Weights of a small mixture-of-experts language model, trained from scratch on English Wikipedia: width 96, 2 picks a token.
Below are experts of layer 5 (counted from 0) of a mixture-of-experts language model. Rows are named router (the router's row for the expert), up (a neuron's input weights, with its number) and show model dimensions 0-95. Each number is 128 + 32 x the weight over its row's rms, rounded and kept within 0 to 255. Numbers have three digits each.
Before each expert's rows: a language model's description of what the expert responds to. This comes from a sample of Wikipedia text that the model never trained on.

# expert 1
Everyday nouns for places and organizations after "the", such as school, club, station, town, government, plus word endings like -ody, -ents, -are.
router:115137144141137108085204139131148090111158103169102084118128190142129073116100117125131126089151138090165117138151121132164110116121115170170085126123141157155115074105150173179158162164085120095132086128163145128149147058130131246107106121179121139187087144109142109152121141128063137057
up0:140106159116181165101186087129137124136134121138101183113100131158123123097101078105084126149131147175187053109096123105127099140075172122160090046130179138145168123121053136082138119132120140128142091201157120111108139095107132104183093094101113144162105117075099153095117078191109120107
up1:179098133121156114119154147174107030123103126154120131163120120109165180132114096136124102084094133175106124095096139134116164062094156160149147127147110107136136139059089137112164048153127160076075138100162150125117104038143154158117096120093143113149130201137085126133152091148110188152
up2:155182110127111057131111155092109115184122117119085131132084144118146147089104093137162115165164138147183101081134242143142137151206112156163135100102083108074191150079114086146092175092087154148109159151102141101116145138110116181126125122164110116143094138092122120165179126147108126167
up3:114169171118103133114116111164060137089115135137195098155133163162123116099075143142123136087154110086187126179139084072159130139117148149174138129117178162105147155154165153129171114196181140161110157119098173141173145131139112153167176099152077175116131163199117099100115187072157120126
up4:107117106132129130099156173143138140092116137153091104135123125086160140177130082152170145156116095099127144092105111147151140092098105088116196149087169142157091091188209183140133169128142152059119047133096160163198160095146121133132173102183143108152151122106080173147079120152174137115
up5:108092095144172200163192152138088103141092064092134206070145111158159091134134081109140123140188079098135113139106086112115109128101170159169087146117134107109120072112110140150138146081173187091104133140132145136168108083101103140114090122122120162081138054157114146180120075125142129115
up6:109153153159139184093160149081062118133149062127138178159145087125139093101119050073088120133150126128075120133080180160150136109115178150141122144133087161143132066084140153112169189114115147093191113150172125142154115148154073121187117128215134154127156129097153102122143119105135157142
up7:104178106169138167065143165171128113169111135157126176099142097087116137078127112142098187112129061114083111111157142189167142100176086133208134123111153175120102100066119104179145144124088143089176156117122145143145166143110142133094143110160129116151108147111215126085163068161129133148
up8:115182109158098158184122098124138126189102107163131063139104208087094117065127145127076130080145119166139126161137112103132094130159098112162087101146156103114122095085144159080144126106157193098103132129116120067129116024150137122123095124147077129147118128092175150098139104114072151078
up9:111164092117141157108196123128144079166107114171136130083127136130099044170096138076098150107154180144141137153045140173161136149167126158160102135177117164144077163109169149177159167140108139102142098102161196117162155127126121166093139105120168115148102072070124115116102168142160130071
up10:155096187142148146162079141137154091050150148132158098091141123153172123173117079100186145080085111113138156091098113112139106100076113148082121167186142134161144095153128124144129155146138106091130054092102156149125117152161115128177159164182087131148082143062160104140124092096060115087
up11:111057169124110118128156121101080103102117100166169093160128163125108144186142129155139116102175107140191068230161116094108149138132097151116175083128163133065134160104152153135112169159111162073121170110098162097103152114082167129110132065138151088118126144122098128115130169190165117087
up12:166163119126101123077083202135108066108141163111054129123091104157158102105148112103129085153072125146092135139132106085148113204116099131180147080132183141114114163100134163155098162136102113117164074109120176108153190091113135189136119183143086135112161169136146175135187157111138123103
up13:120117159133110084127150106125149107094146099138140175164157102114133088095100105140122082144119137141137101154138122093079134168119111159164115115099112162080125098189146194117133169091097164129128142112135133073074146166112142224123067092143058095099116148160122086086153051100079082082
up14:111163136170112073105083111126091164166124073157130140133115166095073096148109135085105145100130138057084100093139179127099156172210075204132079138077102116164106118164129096115127115176113145126157097129129174117188128148122098107071144116098140097098104115082087108166166102156109128142
up15:140118137159133105056147117110133131124121104156176126045151130186089125112143087089092100162111130083113109182122165175155163081171083081140131109102162075137111160068160070129093125116132128163207124140168097181131055149149144136163089094146133110118161110136111152138153115180102111104

# expert 2
Mixed tokens in tables, lists and math-heavy text, like This opening a table cell, number cells, stray letters, non-Latin bytes, -b in K-band.
router:119146116156174098098147173094167143082174084152084100169162181166141123141093091158140097122156074084126105094148166145166159159169162144167088105163151170099082082083126153155143100159092159171142108091159170086148127108180157164119165148136083146128111089161111089145104157177084143094
up12:111092101162190143127133091143170054139149143211179140131095132104120107066166114175171167149122130132066137083124136116076155174134152100120053123094138154150161147143142114124146118157091087151161119074066146094153122062141166141128116108094155135089099157145131136109121172172156110169
up13:138104178161138153153151099124145131094117109101109109159153150138082137141126114155125129215191078138146097141125124149141155098145150085123122097101155197178122163075144155056122118142105174090154125179118144112156088053162086208109140182125160147141091078128125099174134160077149135121
up14:114151086141104076108101147065129210125134092094161123184136164116191150161078129122105080207105105104174122123126110137110120159119117120166129121111120131076117112143110143156129172086190171166130134109173176099136120123173130105112161141129196097146040084143157135158105157120150171151
up15:148096114104061170169097128117151147087137191100131116170143131184088118167085111127100071086111078083111153138168135117129144092127122063109101134139161161114065118126112184181049114162109169150111163109152190153136165106118108147113093192119132094127101113091120122142150164153087175134
up16:116110164087174090122097148106099155071112087110078142152130160198106106160131104128113083117117126137151130097145102164065219121080162103113107184070141134130159094035156145202133153145124087173096110077131161133125127103118144139154134103141093141085155127109110105082122128151159115088
up17:171101149092139147084170116068130157117080105130120082182139117119159094166141146131149134164149131174166158128136122099129141175128120115092018138119138148171082071194170068141156073162130111125069143097183106146142089125149171102167148159133131175122113155152139087161106127157169136108
up18:036147082145091091144121171110105106069134104129102137126156146124183141097150124136111093085178188111073105130081122151144130149140081115102057067114162094111152129107111147177108066161138121181164135142088142115108153131179118117157144153099091134100092168105116127189138149161057132123
up19:178175113141130078098178141152141096133103099148066099119143133121215120129114113106088145170132145089137164155095146146067187091167115095139116183149139162139083151112060101134157144150104134133189123139158122111077081100157168174104115150069174113184128148113146094143096067147145127099
up20:123167128111160123068098135159193136146119141150071124160164136155144110188109127103164131142136143131129152153104082148063175153163140184060123157133145176112080117085134133146196129183131147159153099139180158151171096173153113145088140111134099146175156132172137223145133141123067125134
up21:162143137102143135120043181096165132175196104122156057179161121157139118145144146158109110141114154121135099122134116094060135067162117114110127077199121110193094133105162128068160098159086118115068095076144106095131154122185157118145170173146116155098121157107109158144106159136096116121
up22:164167111126097105123103167090120093117176073185151104145200108116118098102158098162176155128097166102094102178118144084091208143153119109156102117178154187127097163144083109111102130136094123170191062072130122143087128141147160136085086083183111130121134101135094143134084145115126119107
up23:106104141123141138112116150149141154110137101131068094139185145165077163124083114151147033086140113144174060129124149087115106143158119175204107129175102133164142056094123106156104067132120086162094158110129092148149132138103189111136145135125131127134122109203099150164137215141118142108
up24:124157163180113161093173132106166174087109097197121107121143147113160123193090132128168183138139145114148086107113094125147175150105190151101139153091134108155052126124144197091136105152121118150148146087123106101168094136118173160157187062113128122146087112130223136140150149115102125084
up25:152120125141097185117149087186167152069164142158131179120180173154135143145125110145106144124064112127097150102104180158134124134171131093139062084114188140150100144105104094165078138132111108156083076126121138108126129152157222108164162139134115131139128098099121081171115165200177172149
up26:131110093181148075151124146108091071094128137091105149171172137189189131155098122124088116194127138112175159152099125166156147091123120107167064076137169114110157138091130120133115164133145085145151107091080144194162181163159118160125136138100148175105128178107163167183138133158088069106
up27:110122126128185145157144206106128112154082149090114151178156140098197133163107110085144193172160121131149057168114172190113175151083130134139082113133157168138118111148132114131156094148158176126162161090108159144153125166162070184160138121145095111120100110064141112132133119209156116124

# expert 31
Short consonant-vowel pieces early inside proper names after a capital letter, often foreign personal or species names, such as M-ald-onado, T-at-iana, L-az-arus.
router:154140122158161085097132164117178172092160088137098094167163173159160141148092096147131068114152092097124125081157157149153153178183153131186082087152151187119082100084141159145137080149099156177150129092133162094145109107174153179141141160145088121131115086157121092144079144170070151098
up0:139060093121180150120131118136123102181127157122149139142093185156202111082094122168091088159072143142173130155145115133125112156170095106163078094112194165141067130164154156161126149210124117143183214128109155106152151113095119188100114123118139138167127115092136145167136100115102146126
up1:096096157124090141129150156047157121122150133161108130182163173153070109172106153147151142169078156132123105103168125113131115122140161144134129100109088129227167100168068117127194089179113148077144098114123158105084131096132147146118127169142119039163171094110148106104150143175111095131
up2:068130106141140129120143120093103158132145009106114112097147106196063141182124133151161051165129138130133159123089166105127114137153147163135093152100099147127092141123159183159165165122131140103130157160217140183194113136204143097135133114105133145155119148130121067116104115129116123132
up3:093122110175137132140156160103114094170125096108086155143122140170136156161135145044129111078124228150101067122109111090120142158146124133113108063081127210130102065075161142139154141123067168136103149103121140129135148095186125117132116136193118118104096113168107084150085151131168096148
up4:122172184120106158145144142130161083102160100168132131121130109112149128114138134102115080124166122131106125165143124149094119142184127121161131084090140154151123110110186087116147139101187122136091135137086148066143153120187197085108068154167092119130076122109133121250120174115164166057
up5:104123187063163097137120173167106134075116117104158070243124135168132148155160094105140131140102098121129102090138102174176140133108151179199130081181140194128172115127137156151161150118110133124163110129123141151102198151110182158090141134101105144121111122157104102164121128070112115107
up6:164178109073159150088160112118122141124111053165107173111170164174152088126089131136154140110126144169130145159181179065133131158083157157115163097119177144106109126166120158163175131105129147138119205089092177088149121172149148144107080131139103055090164150125160082106085095155130151131
up7:119114094147109038118137086083146126145148118161122107198146163123112189123103096120175113058069172103140099146131113103085126155146100180150124045175148119119117153159077078083063110144110172108149110096121103104193163116147185130103147130135134144134140129140180150109139165123101158116
up8:125146145205083131090168148142105148112119083101132123077108109149148117104091131205137146203194132152146184182190137078140152075069123104116098149090128124148056137157110133077102119133129143152153098055142189111118130136177089150099138117097132131128113120102115121155122147184136161129
up9:149114114152142126091113136147168133102153154141097149122170112173093119122082084135139115063137127185149108099080126123116139128069141124174165164117173165085117108074167234156085145180131081085125165178123131111204144201116126098104094144099082116151145098113103107167144142153123131100
up10:132163093090103154164138167154200148107104149159166062170163083092158117132086149125124110103096094088119108159172198125127137168179119113104107069175137179128116138091089128169179186130153139135158084160151167142135131133177173141121094174174114101122098120135104118170109138107175188111
up11:170149084155125109065136173130085104117128150158055076131135061153199129128072101135093134145134118128117070082140094110117176159132140111152126120113141105142066119123186095111125135186108125186151126148163092146133140085100120083144103121124072124100125111128115138138070229144159133087
up12:118114193116140106123120147193103111164156061136114177144123197132100106123114124094132098148115109098126140118172088158131105107149160184111092096135086150103070104091118129091127102144076169081127059152112152127102110092134194141163076103118111074107130106095142050139145079125098116196
up13:129127149083166159135083122090139095113187098059149085161182143162141079136147079089165053091185126077097175124087126110102121107103164143148146101122147139136128106118126179137097156153093124082177117158116123069125093170173144127150147122085129112112158079092145098109201168169115147137
up14:125148125155163077148166105130114168110141078110095130111158168178106106145084119140097114160149131089148086145101145088070098209215131147087120094160184111134145073146141138139156147135090136106124179121145128081097114143097118150179210128104112096170171156125155134188132146186167141123
up15:105153169164099039162127089121136140127098089146101112151102103137110138091108138157099124131138114113198105159167125072111097138111075121059068076124150156084072125090129152126147117157113131116151130178131152097170106086054137170121178162147165134111151138124115095180127145207168129096

# expert 6
Spaced dashes separating items in rosters, medal tables and credits, as in "No. 14 – Kansas", "Violin – name"; also by, as.
router:076132107131142129104146175088161103083144108131101081146158115135132145071071048155163077095155089118157106117139128159203149145142177113142075082144145151110097097107128121112132133135101110137171117095182137086150106105173112210140169140128051107148081123114121079147129178157114160093
up12:096135082062151116118133135121159113100127141143145056111171137137136143073105146126133119130102114146143122110153132096101151130060126141089106066138113164146110209137113126146130110092087177127121132190145117062176143102154073166180129136117124132134065102041149133151130083145115202066
up13:101140112102093108175150135113220129117134155110086149164148129134178123128139093134136113100127185124115077127143128099152113103122126126123163106192173059072136151164160131102128135096127128164151080110180108101134141156120171184113106094148036098098028090183122143165128131147133127099
up14:106161145129105154140129159099197175150175158164155111088142049098073112047082123110174131161103143151155090126124092128119115159110187132206118083122170134135150125146142128121067107128166195154110128141143102091164089091168128188135102100134104119167149147108134107113128186138108108081
up15:101099119141124153132096168157094151168128121127083138147147090131120127112146153208114095152104111153087155127200155122155138143084161107207070115104092141121139135201096145131115129127118159129156119119167151103191160174149158148045133121143132178062072084137202153118130111158093122152
up16:191089160104081165118117158075168075071108139133112175128160141151077081124151113095154127068087160121164089111155081121119130133175161122153117120112202115116153124151112159159103192128129101139148107111164150101146172142144133137112167084164138166118089155112152178138132108081129231117
up17:098139130096084116114147184067156134108113065143158129115143092155223114100130113153120154196078134099180150152143134056152058084115144127101148109131176120104098166130184105104165141145134103151142126148122118082135112116192107157125190096102099122131087185104098093131133128089125155082
up18:105125109133149111120139183098145065106125094098069095146131114097143096066085085130144125093129120105105089102151116159097190119110149130149064085138138117086142101143156068139094142095138141151126080105097146178136114123126090124175222209124077195144151144114132161153119197137136125107
up19:131130124152138137135143116102145099110191106133082070089149109171100105097144093155195121152127144110166146147119141034128163052119129167068145062161097068133180140054107078173121079152131134096085128084149126111147094102122157102112175127118098116106155109133114162102094130177124121148
up20:107122196118094111134064123074146121131119165112105087120175068129140177113097121113147107100113137141167111111104155164103143078142116177135032130134090192140103135153143149102157179109106126132148084150213122095125120107093118172141170082174102111186132081176153133160158136143103165099
up21:148139116115135152183131149108137162139141149098064056107092135127101162093143115158132165119168176162206080091141099126156110132103094082154103145135120124101115154136093180113108104212116064110100099126102164123122066087095151146117162157109043146099175160133099065152165110135135118131
up22:116126127120139087135101180090173103169105150116037139101130101139148100059118142100166138091144169119183086097171131142119104153107154071088130140144159093091124088200152101105170098126133124117103157085118144135149080120159190217109170121138119095124095099128156065143143099130086095135
up23:124084182100126077085127155055167110115102113110126075169100074147129075111171105108148085023118118099142072150118147149165159146092143115073111115134142112082157130142121130170200085160103112127082136139061119160119159117132160085163092148084111144156135117098158143155141120119130145169
up24:163170110182176230172156154154140081091163128130141140103143178144129133147084085191151146159207074135148144135148172077170117116139138133137129159153157151126180101131116106149125121113126144136131158158144131105128122143162131145108134182097097160143099175068162173136115101178159183183
up25:109151127126128188106106138129157052153137142142118123097152094163072115064100147123103128130156096203160142179097099130181161095114177100178116135115134074080103153186138058158154107110107111120122131100137140045141076070189153176120151174145126093172121111106151128105142145125132121117
up26:137127137158106136129165090102152160131197175129086083122138094171104120117084140144125069165096155136129163172121141207062163115146171167151109093129091129173156192104103167158122097104097070092160178110192164068145155135107110144124143097116135072156103112131141122137145126110102123058
up27:103098201109131137099144094129114168098110145147084089145158095136132111120091082091152112068160133086154078114114096148121144094114139154084142076128124195107089136163163138094131105102142168133145088118126133123214178162131184101098192193074114170138080139103170155126134153137183153118

# expert 17
Final pieces of proper nouns and place names, such as Merc-ury, Cent-ury, -ington, -berg, -ley, and words like Street, Stadium.
router:151125120129199088116122165123171113091150118148099120163159211167185083065124108140142054127151103110124118139176144149163157147174161128196105120145140147133072061111159140123150081140122106183150113120134177107139105129142151179136149155127120129157088085140107110174115146151081168055
up0:139187124133081131163162156124118152130186143137118107095156112152098126103149136148130092079085130129088082096119119065135100136101127066164107160118149141023120082121137170155052106187103159151158126157097138166146137113125176110111118150138153145134146070126161139121114203138057178114
up1:131158127184151146123158126179142174049168191119092142184100140124131138139139076137171088127109148131143120143165117197146203123155161122142127076128198061134125108094105146102092148117133111121103117084099171141109193141110119131092145156059112100167157161118171132148154117194109110134
up2:186193179138078114073109159146165127113124145119161128177141090148088160086061033139117146113109107109103152146123126186136088169173134129177131131113110166122106163096114140153117102130183184171111145165127146149136124106096105110151108114104139149164050125114179088160132181134099152164
up3:192090159128136132094138133127146123099135125111091137199092135089145197131113130131119137116125143110116143075183088134119114123145102113105126142146136154071146086146117076110204163154071181054134175107167186162177106123188149114097137112114201145163146143165184123142139126155093104083
up4:087186163139192059161065165128116183130112105103038092118140135156138106147157125131145113116134134115106155079123086128149170091137111194120158143148130132119076151105122136118088081125085126135138147137102224129156133136159156171138065185135126107148149118136100126170146152166060124154
up5:113136120133096177104127201096142151090072145059099127156134051170115155151129152185074128171119088125084115164115171109107179141098114113158107142122173120129164125083175154159112188086155119187176079107135153167136147084153142102080150127141096136161090170126097100158130154148157111154
up6:076131077144130121156110101056127172122130162132159104103140053113130131186173088110140117157154105104159109127091166143158157082143154190141179091126180168145097104040118102149160110138115113107118130061143087149105129130152146136089094169143106103075221110127131125168092153132134117129
up7:178147157103093152126078168143161192101179076131177094142096137153168158108090134144109118129113147144092139150113162174116184110091188131120114087069118172179178119099144172128088176177089117100129111159130147156107139131183117121137147116168123145168130099057097100120208146150120164109
up8:152152105158089184061122158111105188174112120143148085124190227154151148152105116142118160133138140129130089169152112154142154144189133086076105143161143169107071096077131125101121198119116149121080111119152147169173130148133129148212141088119166135109099094133129132116149077153115153095
up9:095131083100157136105126133108142148037133145198111099161117102166094145086145123136113101130155144122163162127149130144109160096145160091122161159127172098101149135096142131198073114115141160153124200150034148105076156182149115123161151175139099166131093147192109131156159161183090129103
up10:149147143129136099151140118100099152110147053129101141080160091193127138149101102144185169105084086097119098108158089192064165154159133082107085120165048121116144047154106130171125133155125147056134089132161159113139159172169138133147168110087140106172149133127071141152154132119132149149
up11:114155182159182161114174126138140053150147098156136200189114137157128086155152121123102050127176122136086162144101145146200150116109132096134118139146104151150070120108159117110139124141107116188089168131127142131100154133181164132086112126181129089144132083128093083117160154155101152038
up12:163152136100129092121099159103096117126163120130090147083177158151152092103127092172140200073117091093157150135114155149121137136128083170116096133121155082196103154104083157133155070122136150138097193144088149056098121088112183109177120147157150061158160119107160133137139170152108061089
up13:076092142148132060124181199123215192138145101162120158123117110163175172122141132119186181154099145169145105091115120133171131146146190126184120149174149135139152114116117124109149157159127177151134130158127104145142084050165121167148186125123190111141177133128154146176107093133125140115
up14:146052125156129175141108114110114166161088101146168152127151122149146070120101104136115119142095165130139100171119149126121125095118134115190167077145097130108125113084109143156119163210087095158189088204134137117176123074136171187102166152141165103128121078089115102191177099144129105078
up15:145146123142140110086140184028116122166117115160132104177135107175176184168149114097176132190141076126186139162152159134096117124120149061087162167158166127125137129065146131141098153117081148123122103113152168152110123118170175133128134126102114075138152084027118115143124124099120149091

# expert 40
Word-initial stems after pipes, commas or ampersands, mostly in tables and credits, e.g. Director, Co., Centiskorch, Golden, central.
router:167176148169128086117157145125148170096160103128100120146148168159118089157109093168146125125129040055127151128117129160191138145172151098155108079142112179114096126057140211120153138157115202138160090105131153101132100097169134154106153161141064124142147118154124086133110160151091184115
up6:093094111107096035165155134119134091064165100152165092114146170180144111137087119093117134122109129134169167121126159096128110167150131124177174060118131146139133150142108143074126070142176124181080073131153139107119129095126166182122099103125075208101152129125147122163164171134159112076
up7:090100133140141140187128184103162121164131135131087128176140139112119144129126129188134162157111160109116166162079129097196097126121208092100063120153199124136133100098136089094117143115105129161095103150171121133222157078113195089095139140139097105123094138153138091137117115149188072127
up8:141120105118115083105154144157185078169135077128085057139121110186175171172138149130075142127201133124138137140153157101098158128103153107121112148201151128111099090038153148144085123110172115171136136133068101181153130105155112152069183133171092132127137159163104164142114115111151099108
up9:129154081169176130113168143105148118117147150154151123109149108118119061145099109113145062076075046131136134197092100153123128112175115104140123092108078190146170118144124159142151136149112058120153141083164173144162119109177100133123135123110200083143113126101132172160144131136107223141
up10:122076174109122123108084148113077103136155137088066088126098196157155129021111109136116099107131119142148119177145090142097196099126108110114102116129081100109146100105118069099162184164118151081155101132148202136136105097107146110138138077101138110089117139104116107140116087134040122147
up11:143168060088133095168098134146189121094133108178160128115157137128088079153112063126140103172117123094184127150141103119115157164153179106142121144180106148103125111144094153143094103109142125162083118149167136132107130119176172150103152173178179120133127074104143126110155195055040135084
up12:160090124154116089145180126115132172102145166130154130135161116091174124112144070117182106154113111133125116126142115147047163072103117104134100118157076123140098041118156154074176176124122155082146113072109172147205156128092196167110115125105094168160168088170126148136152139150143154104
up13:158135095151149177144227105096109128183166081143090107105151096157207131134131138125082162087075125159151132091113112121183125143146159107186134160101134115111079102152082154103120099154121112146109113071160159173124086126230101105123111137139115112115106105071128135136169119170147159122
up14:099150121123055063130135147133154083116130137153141143159158143153147188104108083147109074142145113142129162163111162095144163059061150141072109123156093146109122113137086131108164184138121143194116085167135165078067099064145145122157139160153087120096123116118129098059144113168160078104
up15:149137111096172060111124166104126141142140117158171120157160155125089161122158107179076114165117159131100162164147133115128090068146147142150082147163146196108084089161124128155130098129158148131119172117144096171138161156195212166078161151115103030141116158137151095166147172132158112138
up16:138094077112158162141201188164099148148171115097115085154083123147139129103182062070171105131126088076128092112098140143149168145089143135159098080153121140125157095184150087148126134108072096145107142142131186143170162120174109118186144197098097146093098142102154095127116142100106155169
up17:145114147136037097091120136157147132062148100177144158138141123180101092088107147107171103084134108173153173157144126111142124153072102081136139197098190162114072157123144121125139115204099131112111091112101147085164108099098167162125130148076173110122171105086123106080148127088132170101
up18:149078149125114115153118155126189122132119089109067039188148117179111122136122123134177152102122095072109170153119137110104212061113145135129061148186169146170141127137148136140138096111172149149153164155137151139068168170128112146164120149099101181099131123140095101065142099146140084117
up19:119133100188133138081235149133151115102104155134117114176132087151091088169135124100123106118130136133095134166141143078133176176213111140123095045124126139117152125132139148089156167128091092181184147112132165110130126132128089128139109134077058133092121136081130049083120114152122097152
up20:161093162115160098158173161154113124077155148145031108122121188117167149107145105152094140120155118118164169096145147190132111073144142128195082086154170133154116155073099092148107154103089093159145095110111150141158158149200065142143198159130149098167110148164118138101139106165133142118
up21:150172104135150067142158143124141152186120141129131154106215135150149105142102097160125140165114133140105136121077153094158096160120156181117255168119120117106125096050122091138118114159121123086126143069121138061160149105151170117131121091162101083111097083124078168164137134143151141129

# expert 52
Tokens in species and place infoboxes: rank labels like Kingdom, Order, Genus and Family, taxon name pieces like Polyphaga, and time zones.
router:134124151111128054152119124133244146083118130121101148165136159152121131144123094160159100110118118116118094121150184136167114126176110146191101130168122150098124079079117179138095105125137159194141136086164141081171128141138173129135097147118039121088095089195098111101080138125132157096
up0:091099142063151134122113104128172145065064111147180100180127195087120133116110117111123144070108109077097100150077163129138106056123187109116052119153104185164145101136145157126122100147137171115099105141153078141158095114108154130130077177090152142123088134179135134135165158170149172121
up1:089141152096187102162176153121157150101137139114124059139132106184082164131165128125138177132141134086141111118089130154146141049111186141141119139161180064168051093127121128107063149140106153154125091072114077086124170120137109123135146124206124133092166144121104181143105158110094128088
up2:055141152082100105174161135128096209127180114115134086121218151106099168113106127108189112193131074113176121066154185171140161099125100095106119148080157147155114155105106139167141117116165169101115118137069115147152128101143114104072077148143115135141170116143091122171149124141132107135
up3:160143166110094056122123225126178114099131130130073143118150074138095112105121097093132098106125109105149122084153147060153071125110115139089095118122085163171155100147119172121128087111143172199142163127101095123127100109086171150127135078141047084073113125135159138159134173118127088114
up4:146098148177090097109121063081188162123144168085124082169124141159164141095085129105122141129154171096160155176138194148148122112120145160170108119129129158130185118092114125088140168142146127120161061136098141092096175129105121181108089187181123214083140102148103143098122093145139113075
up5:154093095163114093097139116144150107118080125096152182133100126110078096070111151106081068143081110079187124141108161143154154117094138091135077173105117117180126115098100132122125194124144164199126094095085161167159171102135164118151092111161125103123093087172066127105088127194160120153
up6:127071136114103111182096125122153112170135086109076177162121142156141098166141122115123115123102206129189114153137147189136126087125115165207147146114123156122119148127077122126159126135208090108104110127186144097164122150189181163103198175106111111113134083196086138138097129143125094104
up7:181061100168151146134179175104175122114149120087153163121139173175083146126130130078152109120077210153116086120128167138134151131120117145083091164102116103125119094052148176063089085130114144093158111132154119114087148141162148170075079148104136115139113082128096136172115166160105165169
up8:154136147150122081160128090119154126118091105160123133174095130126118109132135095131090071118157176092129052157183109120130197144173168172138134127086148134205135119116112197140068115155152096107116168149106114140138137070096186128079165118152115103175062164116114071103089113102129138080
up9:128138138131139088132053096193162164078072133116086092159130198135145096146167084152150154072132140122134106170200151154148105135165115129138108135146126151104138093142111165118081140157148148214115202135080083152155168083165137123130155079106096119105134095127161130181120161159144113097
up10:136098168066068141102138124148223110080146118127078113120144101132142115128125143123125173166118195099075123177088122116103095148115135128193084143175121166141175113082142103116143123152127112159149117114113095143103089105137135139161136200111112158135117083152048138108148102097122225134
up11:159088186143136151088161144131172122100159164142154170103120103141092130154106076150164122122098119096117124163104170131139113092159134131168148131151133175064130185109131120126088203152110109161138172146208116110184138125154131093100112154177139086094136106173075157129060183151165165071
up12:110147072082117132129103102087175137139126164133121085095113149084161136132126058124162154131140096117165180127109132150089109075086085076055125109148128095179102107060183153096152161203165147130151193129104106133174135147138135146150117141116054125090111118176117152121085173136112161129
up13:110133081108191069102120104158123115185139117137141151115116136128105153113179038155086129131153091082130144100143108147214098134118138088208115126117183126177109094117100187104145105103093123108128116107180131124161075099161134120131112152117122141065068177146156094094160132131171166132
up14:117091145094103134160133134125127145094076119153173114194142153134078103064154092127154156127109118145122089128182104069104126157153210093168124092117130114147170105145172129170177143145082094163138142077201131111131204162147126154124120067130117090136089102157119133070102155063112118137
up15:125131136101101168168137130080141123117119091153124108129152148131074058105147118139049077130158140082106188143169109082106150074107131146135126075093097071132101101085149064057124144155150202106099139106129111092126143102139162115107175146142144106043143125201115151100120157118124141135

# expert 45
Closing pieces of common words, often in technical or science text, e.g. Earth, mobile, injection, synthesized, above, electricity.
router:116185158129149146120148123108161144088124101130081052181133151172125125114123113157117067180149100134138078133134180147144170181138190146183086085169150119154076089087127172151155139125117160158108167075177131078173145079145147168130110182144127158183099142127122137148162158136110178114
up72:132148137111160142122124174129148142097110114121109121163133193128134052149131083153118165147160116099095187123127099130134134158161118155135113109177171123125119080129103180127062141036132134094116179097095057143107176086126145216172129182135128098102106078140119104146181160133174157110
up73:138121173126146016105144174124130135107144103133097075163106150121156069110155133089174053065121140147153096121054141101094105109075084110126159109121098130092101104118084139124145119134138095115151074088127159112078117078122064125125132107096100118155094119186143116098172157103127169146
up74:146071194097151101185171156170098162076135055118105054171141133156143115165117109129206133119147172126118095163086138117209139117153055131115111133125110145065099100120134179134106109120163114200108114133141121108141076110116136143110104146117094167121134146131091165117149175131147135166
up75:105176175120109186132153092064164146121034100129122165192146109146155113124088101131125130177122118174167155167120139163112164115153073068080109094129141182129093067136133153138136134106106086171103130158149107077166116125143166140109108158152125132142159195163130144174172137161176095125
up76:083156132126131089093103167166142109096085099122107128108117116120152104149129132150093138167141100078108119158131108069104180138116107106129169137107159128172093124152155124116169105138073166175125146114127125159165135078102118083117162130060134214146071162136109121148084110221182215114
up77:192196193097131109118162168074140149103087157153130106147125095144119101118127100104094105168057144125133098092136160151128104087160136199144126071090179136153142168091188144156155152109074151123099083134161120102176086111133124135149099133158199183135133100139148069121168128155149103131
up78:129094169067138167095146152144113143162166151105091093170122130129178068102180115117135100129171089138131137157143110174151083147127096085131119076115126105173126094102129101105158190203113149127126150080146108115188132085111142140091143156093115161148057176144111165138152093124161222119
up79:127176152172146101147108116152122093217110067202108116161102081141142138066152114122111113132109149126143065099198126182087190115147137077191075130137125183136103118101129119119139131143161153114141103131167098100060150076112154124140049167141141137147136113109094103100154144130115120141
up80:184206110095098139128132121064150141161135149141129089160161107146151072141166094237131051157146139155131089103136143123164205139121124140157120057136104152157145090124114127153097142070130136169117112097111100105139120058147090113137106138106148125117083140114137129153150194152085119109
up81:171130090126135113107131095061143129116111084116127055134134145125103072140137155187119036158094126169140099150082168149125213135112172186067115064127115142159086144127127111161108193158118080082105131112137091114109105096101123110103107194131099136148087133085113132130148146144138157106
up82:123127154145121119043114093196156126081111164158048081130155116138107201140125141062123077148182094131137090105084208123123081140108141135133107138156130174097161128125096151134133173130105114162145176126152166116157096104095101127086153140168137179159097181163112127135154183107132102122
up83:118134133046140156138105132176174159130173106133075074109179132146127147136143091203085093154179156150130115136194168120151062107131163151113082107073115084171085120128098160128071152124149114173118096116130114115068133111172139131133136153136150127101085083136157096174200162140145127118
up84:159174117112119147158136099114107147112124134146078075165152059131121089101100102205127123117174159179147149149108150090148163166072151167106085068105097129188129100056156141144152158099120123114173123099185101097195108103128105090128110132142171174150117107155127188183138127124092160120
up85:127097166133148147138203090142134137143150137146152048154193148126077167169110166114137125130111155147134126129110135127121178121100181137119109132153178155143109125092133141116149115096128129131209191063157064147135108105151118127092087219136095113118080105120139085129126101163166173055
up86:061104225131123122120138084144143093140056121152099144147130117101111100095093077137116105153106099156140096144102141138087154135140108105156116152138132105132121092168194199162134139158150119178101149105115080103156163134144092156178099109100086095159114133129086075118105087094084214090
up87:132154157139110146115035115147157113159101161157141103097139125201160126103117118144174089171087065073147123133139068119112081169184150155172065079150208112191119119137101083104138127130127119121119135146153124119211122067102108144137173169111161135120132126097089140140113155117119143124